Below are experts of layer 3 (counted from 0) of a mixture-of-experts language model. Rows are named router (the router's row for the expert) and show model dimensions 256-319. Each number is 500 + 25 x the weight over its row's rms, rounded and kept within 0 to 999. Numbers have three digits each.
After each expert's rows: "gets" lists some tokens that make up at least twice as much of what it gets as of all text. This comes from a sample of Wikipedia text that the model never trained on. Tokens count by the router's weight.

# expert 14
router:504499473507491500497493509538529500542496501553530463538400505475494522485511513498521515506446508500476496449491488476488522546511521504502500501492515481505486538495484505490483499458528478
gets: " it", " be", " to", " he", " him", " was"

# expert 31
router:488511422515506529507500529538497519509517503530485501474492550520483517523522506464484511518509511496506498508498459507514472518482483483482518480564478461527495508489490501534568479508515553
gets: " |", ";", " March", " October", " August", " May"

# expert 10
router:511473443488503452495520509472502490511556491543476492503518486465476503488503492492510465486513492495499454486451495516491512533499492507424544485446484511488551481493510517483510491501523487
gets: " and", ",", ";", " or", "),", " &"

# expert 27
router:514534505511491460467449475514525499515507500490517519543475466475521513501561492496494497525521520504489485529479520492523478514510533509470444499466556549505471513539474499513500503499477510
gets: " (", "|", " the", " He", " /", " won"

# expert 29
router:510491476516492498456478490522459502472505501561506454487491460492558485478500508499482488514522506489503516521492495498498555487455487511507485502562456473460548453498451499552488506548539489
gets: ",", " that", "),", " but", ".", " he"

# expert 6
router:470470469519480494516483500504479488472518490518494539470502502480513486481524558524500540517513479541512488514510511520472497526517529479525483521497483463474438502494507495523571493495502528
gets: "0", "9", "1", " ", "2", " $"

# expert 24
router:496510472520483490520499481515477501509497497492491416497542430523540480527517484502527466486488528513487513482491468524506505436543495491514481492480464483447396532523489501488501489539518469
gets: " the", " to", " his", "s", " The", " their"

# expert 0
router:459485534509536496481515521486512501505502500471483522522502516498569488511526504498538551494506471517510454527487488500459491508485481471475495493498519503559488477493509500480535500497500501
gets: " which", " The", " It", " that", "°", "0"

# expert 4
router:530528463487488490570544511532548499488516500486451502535482523480518512511494495498526524500472536501504521490486520493500478531515489477492494503479552532529467446502503502514511506510523501
gets: " ", "–", ":", "′", "°", " -"

# expert 17
router:503458502498505458490464494513543501472519498496492539463476532503522526549488497501507480443455526488487506495499494505521471523509509541484492501510513543543497475483524498484435503452518516
gets: ".", " |", ":", " by", " S", " of"

# expert 18
router:467527497524491520486476497471510499496494493484523456511522492488493504504465499498509499460503498497498487502502532485508501503477480474447503520546466509482499488493468500452398503528508459
gets: "1", "2", "3", "4", "5", "0"

# expert 23
router:498489478508491496469507507513484501522520500483483499508467535488501506524475531499500487564507491491472505415507491474492480475485494491498523497475562456547551528500466500489477500518536514
gets: "0", " |", " were", "|", " are", "%"

# expert 28
router:530527540508500483524444493550508499506517498537481475490495517512513515528501498504507488491488471503473467483489462518514513516479497466484469497509485559490497498500511501477507498430472493
gets: " \"", "'", " (", "\"", ":", "|"

# expert 12
router:493522502473490519572494562524512501497512483492476521487487475558480499527508496501509457472518492513478460508491502524517534520503459503491520498537534497499482473474492513549543506534479507
gets: " was", " a", "1", " an", " music", " were"

# expert 9
router:500513516501526501455445496529531499482502510522492475515506515461472537460504541498514516452497529504513479509445513491523508539504500536488496503478497513489457501489492499534464504491477478
gets: "-", ":", "|", "===", "–", "="

# expert 8
router:553512518528489493555499490503447502488510504461514562499525514476489490465537490499495500485485504505492472558488526503516470466491500473533497501473513466489558512525504498485581505515517500
gets: " (", "'", "O", "M", "T", "I"

# expert 3
router:481465560497534505556521516497466502499503500467502489478553484513507520532459489502495539483554489505510483478488524500496512523507486474527515501522476523490487477476499507531484503479506503
gets: " a", " the", " an", " A", "s", " The"

# expert 19
router:510448529442517484461507500495477500486497503508526491478475489522454527489529496497501480496519526518475471477499479494442484534527555423453516506509498524469476477471492501517485499516510493
gets: "\n", "==", " ==", "===", " ===", "See"

# expert 15
router:483496524526561506473486518487493517494558544529520528497495507500498516503555509539499521533503517501507501499514484495497528521492481497489531517521522482528502475463504520533503558511480546
gets: "2", "|", "0", "3", "4", "9"

# expert 13
router:496503511508519532530438534550496488493508514503537509480470515550489526506454530505499517484514507447484502530528499482515522504471479494502520536509486471482507485465491484501515548520494487
gets: "1", "0", "2", "3", "8", "5"

# expert 11
router:485463509480534479501540527506536499468506497462502482568526518527476504445547492502515482490474492508541528477493467473499477564498521500501521494474505478529477475459470502487561505534501495
gets: " ", "1", "9", "0", "8", "5"

# expert 26
router:501520468470504519519515533508515494516486500562504495516540473504538461526529522500502513527496477516503529482497501495484462478502496551486490497515539501500532513479525502526532496489499489
gets: " in", " of", " for", " on", " with", " by"

# expert 2
router:493469513490493478477456506438485500456491499508511448504493493498481525494493523498502503492490474497471499464500478519499558506495494534551496495508523459505490455512527500486473489458519490
gets: ")", "8", "9", "0", "7", "6"

# expert 21
router:457537494487529524513481511525473496492438503549503532531474510504507485479476508496515515511484503490501493506494493468505529487494513495501512492527502486518539502471475495529438499484513499
gets: ".", " as", " is", ").", " =", " are"